config = dict(
    n_layer=12,
    d_model=128,
    n_experts=80,
    experts_per_token=4,
    d_expert=32,
    d_shared_expert=64,
    activation='geglu',
    moe_layers=[0, 1, 2, 3, 4, 5, 6, 7, 8, 9, 10, 11],
    router_score='softmax',
    normalize_top_k=False,
    routed_scale=1.0,
    balance_loss=0.00222,
    balance_bias=True,
    router_cosine_scale=14.0,
    router_bias=True,
    init_std_router=0.0114,
    lr_router=0.00105,
    n_head=4,
    n_kv_head=4,
    head_dim=64,
    vocab_size=8192,
    norm='rmsnorm',
    norm_place='peri',
    norm_eps=1e-05,
    positions='rope',
    rope_base=3810.0,
    rope_fraction=1.0,
    qk_norm=False,
    attn_scale=0.125,
    tie_embeddings=True,
    parallel_block=False,
    extras=['capped logits'],
    init='normal',
    init_std_qkv=0.0729,
    init_std_o=0.0149,
    init_std_up=0.0729,
    init_std_down=0.0149,
    optimizer='soap_variant',
    lr=0.0104,
    beta1=0.95,
    beta2=0.95,
    weight_decay=0.029,
    lr_head=0.0153,
    grad_clip=1.0,
    warmup_steps=200,
    schedule='wsd',
    decay_fraction=1.0,
    decay_shape='linear',
    final_lr_fraction=0.0,
    batch_tokens=65536,
    seq_len=1024,
    doc_mask=True,
    train_tokens=288800000,
    steps=4407,
    dataset='wikipedia_en',
)
Below are experts of layer 6 (counted from 0) of a mixture-of-experts language model. Rows are named router (the router's row for the expert) and show model dimensions 0-127. Each number is 500 + 40 x the weight over its row's rms, rounded and kept within 0 to 999. Numbers have three digits each.
After each expert's rows: "gets" lists some tokens that make up at least twice as much of what it gets as of all text. This comes from a sample of Wikipedia text that the model never trained on. Tokens count by the router's weight.

# expert 28
router:398477537442409476516485429495523495457507494499471578558539510519461441496507443515412468465507557503524515492478453542564475511450476542472495510543461501559451489492460548494580412478530524397507472484536495488474488512462485493470520519468462500554550499560511439465519444506584507463448478555496478532487503535473482503523454468423468509512499502531550522433509483505501487446618
gets: " of", " the", ":", " a", " in", "ic"

# expert 5
router:477518474494528453533499508587484523505587435438494520437451466457500503488521456518458500472499487445514505503576496496493535464513527490519492512503497485487465484496508537461491536554487506468506589525475542526558596497513611585425523454460497479520488488505516579559529419453478498527411543509442491484479447508592471404503509430566499472530514469433561516506496456499478479476470
gets: "st", "f", "D", "S", "p", "t"

# expert 69
router:536460536440453516473538480494425473518542431534572495496507576555492501525408553514508505487552486502506514499496554504484396451461512452458527567475581549436537529502498492455546501561515437516520515498483532571515450517545406494517470551518490528543548483542552453541539438486481502432536492537554491556491514507511523542484452498436510460454496436530469412534552494501498534493450
gets: "s", "ing", "ion", "ation", "ment", "on"

# expert 74
router:497427518500402516474471414470475499429476504391416508551549510467474565495518440503453497469476408397442513488511496495528501507541395490471471434524538495463496466538487548474546474539487457479470415495459511534459538466513455517503431508491597490532538471557494507489512463523519476487554466478470540535511534508506477530526474491504471548565536470497529507448492565479502483465553
gets: " the", " The", "The", " a", " its", " an"

# expert 43
router:567427538461481531473563521488511499455528546494602504441570528510427580494426479489519564495522446630547500514463467461539510534532474499482467514488517485497519514523453509524556536495473523563490481484508480498487434451529505564524503498456477534485488431554479465519471499502456514530517565512518500508471479493520505554512436565494478502460590412508441497546410573469534550480481
gets: ":", " end", " age", " number", " office", " date"

# expert 11
router:495453484535457499486476429502455540437517499541503452486511470502505517500541453491586520518497556528563438512514513520456462508508468502491437525541517525543522536512450460461510507470519471493486478585443465580455505490560475522557473478550515417554520576516476481514456581504625513511560513459490533490485490509482406435542456458453492483552481482489504501514496525531541588563400
gets: " In", "In", " is", " was", " On", " there"

# expert 77
router:456513504484477471457497521444561451501561520462486516462526575481569490514526478514508519555541545538509533559434549548465418514498540539483477474492484504456483561521453485611510506558472476519492464502576482529541500477427424581533514480497515425530488512548568470469514517513509529371471516546535512447543538460518523472436529458473473530520494471548541471472441465534556506455451
gets: "ed", "d", "ted", "ated", " named", " released"

# expert 57
router:552458441493479508452476463506479469457563468465527517538551486485483479542517512515480542477506501469562484528481518561516515495535436464527593545546581505521509427513430590447572491502467505483469515555453469514495515487459529500509500554443551449514501517494426472492472488590482424566482560508538489505520451533481511492482491483522450470634432443440491553484437545513538531521530
gets: " one", " two", " first", " inter", " three", " t"

# expert 19
router:455497506426481496546500517472416547519534512508488545565490469501475467491473475507448487494498494552413571496468451494568458580478587554439466500462440477481513543441462491522462472508536526395497516504562516472537530473543512471428527545512494560505549477564508496452567524439519580496480484526581545471547527491525485588510454500450554464455510524541448461473522522469487542511530
gets: "a", "ia", "us", "da", "um", "ona"

# expert 45
router:527485462554528569521505524529485485426480462546536513498471504499502541502518485534462491471453571494579469398494479518490519463504500517479564407457541552481487578491525496454515504480474531591495501488525508413516489541481490467423541510534482477511579502484521437544572427521532553447435551519492481537452505479466561486499573455495579470476483492563473496490506487565409432507495
gets: "ing", "ist", "er", "al", "t", "ac"

# expert 6
router:542512487511574535530513552502499458490494545540495538596499484540498522529488554487470446511455526461542446445529531476486528468531486558527549462440442431433483496491519431495542435507507542570509453500489461489493592458493552411470613476454509484440537551500499517521478484511503562490389438478537520520487489499463531547502543456551521532456493574513507514497526459525418501459487
gets: "a", "an", "o", "i", "u", "on"

# expert 7
router:474505508481498443411524477491440490503520426469545508543559507554494485516525470446497523573418489589513561541551534519527553495490524450489463474533489524521515450450512518558509521435461516460445455539485503448514503628423546537454506518486466503505471505528417564516503549519477431547488551469429503462569538494526496569467475499513438452490471516558527489477454527494447474524537
gets: "-", "\n", "|", ":", " Sub", " •"

# expert 25
router:503437510494492513447470463437439455471486535367533448540575536488498524513497503522448528451462489402498470528522544537474541499504399506470539497466473529532506435466491535438562465482483425496511443491475481575494498468483482540493445485469570484505456470518486470463521488499552387484507425460469521562458545531439487540487502489491478503565467529503564531467511539465548526481541
gets: " the", " a", " his", " an", "s", " The"

# expert 51
router:468504509491452460563507463513624504520395479507417497524460491502500491525539506514505501508558520488488458602532509518475514542458530486502518500486433498463482445499485577436512493554570457546524488541507481485491438482460593492524553501561446445516526457546520526478468427498498505478560498538504526545479567501559475410502541508552459475527497549510440521459470569498471524475586
gets: ",", " and", ";", ")", " &", " or"

# expert 68
router:477516522520497411477462465521591518514496559574472571521464509519406448520540431475508512532551457412515499541514483488527516455524529489513497589493470459486483475481492454436505528481517470570536472438533522530489459449503496465491533501467534508455473465507516511555559425445439548487551535489487480438468487465538487456525503404518507520464508544468437518530535527444545580472593
gets: " |", ";", "|", "N", " 0", " 1"

# expert 30
router:526496456459486535569527475572525502445507493464568497513509511509534446439581538523524470430507531453576480439568498507498512468516543540503439508486449512498501503477476430486461545489431491438550525561497517482500529490542554532424525485494516515444439499456474503517572488515516519498438464482411501533426439509569483474453535519473488539506492599579542529400495458491468539465498
gets: "g", "al", "ar", "a", "il", "at"

# expert 17
router:465565556532459478491517523495464538434464468536440465431464516489508466498466544461502513510566508521506449496520562508485582497522510441491481562530544605511541462536466474453551504568549453507512462544460496520475500453536511419566555465510546500524562490459507550484442601425437460478527495478510498557552465508561500457517528479462557525578475491444512555513565501545503484498478
gets: ".", " (", "\"", ")", "$", "\n "

# expert 18
router:450532525433542461413549468496484481512407483501487487530451497521479480505460475525600532427456513490515451534520462541511538515489557541503597535551493533499484504535509462480520505519435458548537545521426435526467497453569502516481478467467501464508490516565576547561500461506520449526508445502501510484453519531457403498493474569443525491521495488489528468465545480569564554550410
gets: "s", "y", " I", " You", "ly", " it"

# expert 35
router:524498527451574400461480492428436536491477503479504529510605490470538459489557499465519540560460467536512520541514476526549506498507463489505496548521513488469510504479535420481529481503494515433515519524488492516566499528434433424448524497432488535485452499477419490536511526521482496560484538533558491442471492471548456461526484530555601402464612536503524490547436523444527500519519
gets: "|", " |", "  ", " 1", " 2", " 3"

# expert 13
router:481391511477505535500523529544435489514510508494405560544505480539463496489501571410495535550520491483469504490535488481510550497483529506486528525559544526509513458503472598492550554521578494467574516536440474443501504538502503498461561535488477459547523474508476537491468466520496474623546498454535520472471524453513576450490520564543452465582499489467570447562547506494536428467509
gets: " United", " States", " World", " U", " South", " D"

# expert 20
router:483562517461451436441497420469546561462444535524420458439482500509521461507545446526378496511573516506559549507516457537522482398517475518476496590507574518486469509496543436474530533457508464539498470500450521443512446524490560442526543543540524530567490527488437502475463491535521529526552513514540525565457504487523501478499469541546479455484492507435526535506448536432528546496519
gets: ".", ",", " 18", " (", " 1", " 17"

# expert 1
router:463508494481495482485481526541448564536440568545435447494484481468479476477511591476479513503449567415473510503502503515542585548521505477534622536554481464449490456501498608567536548545538545448514585545458513500526525560536548462504506528477505538506491502504506539506469463481511434539487513439497485489483485544592552411538549467531533513523484504441490524483502496478520469536446
gets: " C", " F", " V", " R", " B", " M"

# expert 79
router:575477434493506464506472475504459555575492477521517484417510495504506501468493509555490495521462476560387553543474511405562495482519473521579485473390536472576503483496465495477494498582444552490501504524488484496537486505548495461542501500483449512486492518589549468495462477490529509520497460544525496549520553438526515415546542503517478527515482524464519503508448462509594456469381
gets: "19", "pp", "nd", "ll", "cc", "16"

# expert 42
router:515503489543479560502519486519538500469534526439544508419501514513512513500460417541505464494458528525527466423457423543516412485535523536485476497465538569379470552501523441557508491578461466574502494483526470514516475480441405539514516504533450530524481478460567426501523495592539540419572450494544512495534504537439460491436482479462461528509497469481527459517474522493521510551517
gets: "ing", "ed", "d", "ting", "ted", "ated"

# expert 26
router:492557474499580493613527510591443571579575471512489502481484520504453499478474509510497542489513483529448514592490539440497477561524526530548523540428378423455469538488554530498552479415513485514523509472468539488499551470524586474491451519515491519473558525523513544470484478445543502481498529545510501501462538502427490554531535474510515547506575545464508497476496527570525513502523
gets: "ho", "do", "la", "no", "na", "ha"

# expert 59
router:497555512487668527481564463532498554485491540551441487515486544523460529522463537509508491516461519480453577465527532482554440505524480559527534475505489483518517523452526505536552459462511454496482508468501541511521560493457465476463477462545544492443520510457493478498490489484548547427519438541492480609492504495512545538473585511496453573467492564490597535535490474604484535477537
gets: "ta", "na", "ina", "ka", "da", "ea"

# expert 73
router:436573557468489422473517545484502476493515475450444461541488516549505539494480491445558527461473436492524552503529548496476516504533480422531468508526532533480545482577461443445502467572501494507526474567453510465465467488524499503518498468521467517466446534473558479484417573411556474531466524551558513497458589478507476444531499503403526501522475545518470499553520608554545539488536
gets: " \"", "-", " (", " He", " he", "\""

# expert 76
router:474459516500578445398545532520528487455469586530517469376489533560525496465463539445506516517491504483516564513531495527577501430548473409490480493522505529473484428515484474479446504502530541479505509516533480468506475479473509527478542475484485513464466509509380497481486595497455493533519520530564462428454495512495545494533449520559474497441436512600457477547450503486544530503467
gets: " (", "°", "–", "  ", "′", " 0"

# expert 38
router:462471503488512444558543468484499448515449537485562490545522520517560498525567467463486525523552556537565521510550494501451486532575451543473448454510496521470521518514503550469519430441530443548525422528519479627528479516445459532569457522517463489508519491520540503526514453464487436442554508452460512473561548535518504408497518461470472435523459483459552432466479516441532571514468
gets: " in", " as", " on", " was", " with", " to"

# expert 71
router:530520469520646509523502507508559470462456462481504483482452555587470513523516453542620495498482509523589483433455418582454522505563490521523545449483473432498476475457554463515427499477539544557495507465520478454514543489498521512486515480515550498434459515530516503494501516496506534532516525490527503491472495493559455492482552501528507498580440487464600431404512490505475518497499
gets: "t", "l", "d", "ti", "y", "r"

# expert 0
router:475511483422496499514519457494499466463490500458441498485525474509517506503521455536494529462516488543520462493477525523499439517569469472495491520518556536522476490503519506507552343511475469463418420559458491564494493456493434450549541505566472569512487574481501491542508512528522524438557487462456514505556474546461453387462441518445509552566550432498541458454454542478517506556473
gets: " of", " in", " on", " for", " with", " to"

# expert 50
router:499470599483494561498517487471546504542508481482495516579535498477520499517502513444511550492521531465515533590452522561567454506565517403512464559573516546530473479546459530513513529497478577481577522480490494518505426446448476566485441504438434519483450500575545430562469462458485428516444528553493482491555465461521472522506555516533454442488507443524536544525508514442508538482510
gets: " 4", " 3", " film", " series", " 2", " 5"

# expert 3
router:507591462533504457437538479473444512519530471503530488466445475538459508504525480518598466491354553499528489511536445469529467517472494504543503516516449434546468543530498487589444409460461523519570536512501507534474529464515487523482497462510479483471461539494502563558461546354520476468498503452517480447454453494505498500480587483574489536525507496430509476476504512520506520483466
gets: "r", "n", "w", "ö", "ru", "ee"

# expert 52
router:523490578407465522435488505490499454548456474513527509529488520527493517507511481503502490459552519457576383522486482519507484569494592598498591523471459496462431571485501478488487529492456540506501445533513447519482516464449485490455501492459526532451570461598518449469577468518488547505492423494508526492525531463473472503471540510576589497499486555546516544479563512539475469509470
gets: "e", "s", "us", "o", "a", "y"

# expert 14
router:434521577540418494465507524544517529473518424559492473487472558565584543489495457530488522515536395550477509444552548525538540466520509499473424560605481525547526517498451453486474544454559495453441472494485503500493491509539547515433528512442555462524536490496508507441465494459460514477554484521514533558542521493486578524541478464477486500589506514497481503547557437436484460483492
gets: "=", " (", "\n\n", " =", ".", " details"

# expert 15
router:484474486461494521499498422504462510473504489451452502535461569475574477494498468530522529472506451445494492535517477491481504506481449534490566449478484488544546476521452439470554486479450470510511557472458522495496527480413469516443475479460587403485538479536414535470463512492559428581538478447531512497533429484477514550514469505411420514623437534511500459481500506506583513496460
gets: " this", " it", " first", " This", " It", " he"

# expert 40
router:487530540526527455457525554562517544537507467584467536504556527539579520468494425515506523551490567423530513477506545494486570514503492451482520500500486505543470491501521569469509536525552594552526505515571559402463495465547565477523553505503518483477556479544476461454416554466488529557545482517416534482476467475545490453544526503585488477544493564446485536531514536495533463485549
gets: "-", "–", " (", "/", "'", " -"

# expert 37
router:535508545532520488520529509493487430496525453530484487487486515492589466450564524475552491596529470552439541456521534511545523537533489429491433505582519567563437461521512465466499465522568460477475491500464481436437461557517519486480520491489474418554556454520490503504467531484453499481508486536553508556492513498503530436556487541612515539576477446537489475600527506472451544519536
gets: "\n\n", "\n", "=", " =", "See", " also"

# expert 12
router:553509531534487432483462468525561514494425470502477547424439556524503472506460480470490483531513415427455479509504529502506568443507494456459504529501432487473463466430504430414497563476499404500571538488570468503491467453468519447450527512454560471502542469479477553527516553455406470491511482524485470489428491458537497452515457517474525497474533601478483504524539505452547508534557
gets: " |", ";", "|", " 0", "%", " —"

# expert 29
router:547452515473490514532495547537480540472496465506534508450479530476427532490575533522431517463464462514418496515457514531492584526490567505485525448483541486489531520489518467415514542471414480479533553520462473464530501505551539559475471514533613459512509526482514572528515455564466471542449470511483504544558478459477513482579526459475511420427509467474453531500560468525412417444494
gets: "s", "t", "c", "it", "os", "et"

# expert 10
router:462481533447406504478500491505571570450521510540530449516500539480493487530513459492523493505493508522483538504583543518503445492513444571484486481575465474490486498538516435516499424494558426474524464532542528483610474515440462576465499425505511498525469532536504552475502472493556510520476481495545538483512575467454522454517390566565572524466521417564507455471515487450506505526546
gets: "=", ":", " =", "|", " Species", " both"

# expert 4
router:457455511489511462477550409484485495432463514507524448480527501490465509498523444559493510494518473565608489481524445526483407485494513509499433471460540534505462507569466479486522503404479554499443485491456482525488429487467445471568494457534547438541572534475446438543474494607529532566452491486487496557506489479507452464541465524489470461533478450499593469505479495580521519457504
gets: " of", " in", " that", " as", " than", " well"

# expert 72
router:500495433453556572588468479517503482506538521495530518478413573568452533500530486524433492485524502546479488516511489576501539543535570471518583528501518476507463500484558508528519516503392612472474507483467456463462525569465585470499579482520540522415485507510516528537483493465537510552510481506478458470454510541564536507484523476444488451500484502456569529465521434523436538458522
gets: "n", "r", "l", "y", "c", "t"

# expert 53
router:553482511432431548533465473495455504538560460529508498534507465535451537461503468570531466529472554588465521491482500540481535543476503474536513525504517440472525494435536432464402437469512472527496521459478522515567531555559505487497456468557488520503463541547568586489494498507540511521574516561464506508470493540435449582495510517457442486492419535424575422540486480521498500470473
gets: "ti", "si", "de", "li", "ne", "se"

# expert 31
router:513541498491474467497493458498572423484513470497486510497491495523528445487486522471487508494546559483549544480511476494509509401510543511485397506508516569498513485470495506574423597458504582457490579556470498447515534511441523521504488498434506483481449490441434517482523545516477549514523568517502516417425499452508460553449518531483463532452556604514472487538520549412542530446507
gets: "%", " 0", " km", "-", " mi", "″"

# expert 48
router:496507509422567493481484432471486521524457526478438503567530485498551489488470527542560509474489589387488471500515526575525545573576470517491524458492452497518487494511479512396528500490491451442535506537506465481465494470493479489461483457519583503505429538533506514421544436476581427463508434471545500482536569517418517534477531512461478506548480507528492534462439564530562515492518
gets: " his", " her", "s", "'", " de", " a"

# expert 58
router:482483523534457492496453533449438482495483496464487487483567508502544491485477489488566501485503513500475541489523481517462484531517554487498599525481578561482526542553550426454498460581448448471511453550471521520487476508482483486533514453548536472467571599492530497468514500465442405453578463509504497522511548540419463403476485458412466491554512460489521439465518546524544502595485
gets: " to", " would", " was", " had", " not", " can"

# expert 70
router:490599522528522468444448504487451486460500466492522468463515518543460484503507501469469510561437406479457511464496548500493587511506475450496446547510385414481500485477468441450524477475524447529519480536584485489479487443437421447524482521463482481486505537591487590491454514463448480491493514454543498501497478454528527488518418481451565437441561529545455474445501505511476506495509
gets: " |", "|", ";", " ·", " ;"

# expert 34
router:536441524483429424519558507547540498478430455481480467466491523445513492489531519547485497495481470500459485524492489565408510544443496530455483537518511545540498532442525498426503527470453491528487442502528456555431421499405529402568451484519493486511512475530510477503477523492548476518506466490445572502477430522476525416526469513408434512586448448469485456466518537514531534546520
gets: " and", " of", " or", " to", " that", " but"

# expert 63
router:467471537449448488531519528475509470494461519527511493505581514543528532473559471476441529533501512539478478482479540556429507491511487488457473468545505473536462503506527594481546364519558511533505402557559453535501444516561483472626511451501418553469452449520512447510493562473503479467459500493474482521508534526488528413566503536466472516463558501487441463462442503494508478477535
gets: " by", " of", ":", " with", " from", " for"

# expert 8
router:450531567600520473445509523539523507490456582499458512469459511549406488480476462483515502438498552512466546510508548518547516453488496467544430562456543560533449446517407560484441483527434531517500555570512560419476487420529501484530560550507448544514505481471483482475427547483468549499560498507504504508512481486562529456535477515541539570439452515481477490530504526469551510482486
gets: "{", "/", "_", "–", "^", "°"

# expert 64
router:480472507441450440451505448433488514454556416518446423552508524524514502487557505463507483472537476503485534560483503550501545473496496465498461436474482603525516455444479442465484507463550392436447527455441550488445488565481479487531502498495513561491465563466473549480515542536463537525470562494539538519498463481505483462497440504655545510509512516512490497487518548530539521483522
gets: "\n", "  ", "\n\n", "\n ", " These", " these"

# expert 44
router:487495476526536404477548495484520485513414513456507440486576553509552523465538440504504519525524559462509483600486472530494487502554418483434448435504472481494445515433520575510521451452548470474489415535576468499602504474431451547543462461484475442490484526497480449507491475461488463450554498436474505507477529571447503445538526487500526568531518452471504481488507547470475476515472
gets: " of", " the", " for", " in", " at", " to"

# expert 75
router:508522506496566538495571549461575451515505441562492489492475449529524513500550488506461460511482503522506487502515487462486469500531495519512504496472407426538494516418488455552510523545541559538471563478517474559512457509484517527524480447495468491486500481495542604558490473504465505600560521485472527402526421520495499608432489454538539478528498500395502558522445466470469423524476
gets: "ton", " York", "on", "wood", "land", "man"

# expert 21
router:509442551421486518470497542452517449492520510479535545528462527473550520498583553455472537500529464492508506507467473554525496468432547453450472524510551518512486458485498477570448518519446518466584527518488505508523416520487486491471494493454472565533547564525499544530522463483523543542447507513589537466439472505482537538446419513601479486479605485559539492496578457450458514565550
gets: "s", "%", "y", "ers", "ion", " career"

# expert 22
router:496470526532522450529493547584528446499449577489437444525483497510487459513521564444531530522520480481480548412535470508503532524440558474470488545442463558509481480476496552530454498604511458465487566531478515509570554551498499592445526478448478512576504475500536477521535504471461547543506530483441504452427513452548531474482555532517530603485522556481530480475507427496545498519444
gets: "L", "S", "P", "A", "O", "E"

# expert 49
router:561456557531484557416535545551550456480554454528577505454560520456567512498499454482489536495492465507572522585469514530503520459479491410529542532539510565482514433510536537432545555503398513505519540542471526501541468453483534522547461491506542546506491463491441521562430508526498497545524529515532525477542417465515481484467426540522429520538456522449548569517512515505510495530510
gets: "-", "–", " years", " time", " round", " year"

# expert 56
router:507465487499510576471509498473521425547473431498495445578494593513505512472491603459488524510584479515447434483479495472469526536472573447439474441462507482460530488434504499510462571504567526493496456524523511485531489484492524555521463529480423530518521424565540470463498411471471560493594542525522511485484497513558549575451513480548558488533539485524468497535544545453498473506466
gets: " University", ")", "s", " School", "on", " College"

# expert 32
router:484541495505529462485501467486545498526365516595412583557517524496520445469489503441523485537523502432497495509505565500511549574481524435490435470540431493460510485475547530466540479499540492539565430495578416505533488453494509511503573492512499426501523479490516507488469554469459496512471531549519484484467570500556585443527424472529570468496503487547494474472500537528514530455515
gets: " |", ")", ";", " –", "\"", " -"

# expert 2
router:558452495512521481521567471531521497517482496579548464508489502464550498492470462510479495516482449525586484599566437467514471445520474478475453529477474443494459500502467467476506589552516529523547450493520494544467437437399557504541548437459527489498469492511494470548449486512508569542442463490514527473514538476557571492547520524553436535465557441527539533498448568463524548426536
gets: ",", " January", "–", " July", " May", " February"

# expert 47
router:493509545513444460561486540557555531476413454488460439518459557463460489520495573471457528409536459544492436536525495525434494536440511488484532529512463572504504489502514476525534537547520429554506455511482507552454472477477547486601522485567519500470540449481504525481438533476558500492498549506513498520501556502530436394544488470444425451568463509519469501453514511490468587517529
gets: ",", " and", " that", " which", " but", " who"

# expert 78
router:452559549476497390466524517507500453520373529609512489504532562519532509459465476505435483461511531455469482499488490493471495480533525380471490484427457522577446506530445503498534524545503508505537524530491469478477511479549459440500568442451532585474538509498498527572501497475513517483470603469497524503491539486577534467524506545492504517427533542474499448473491536511547496452520
gets: ".", ":", " —", " -", " –", ")"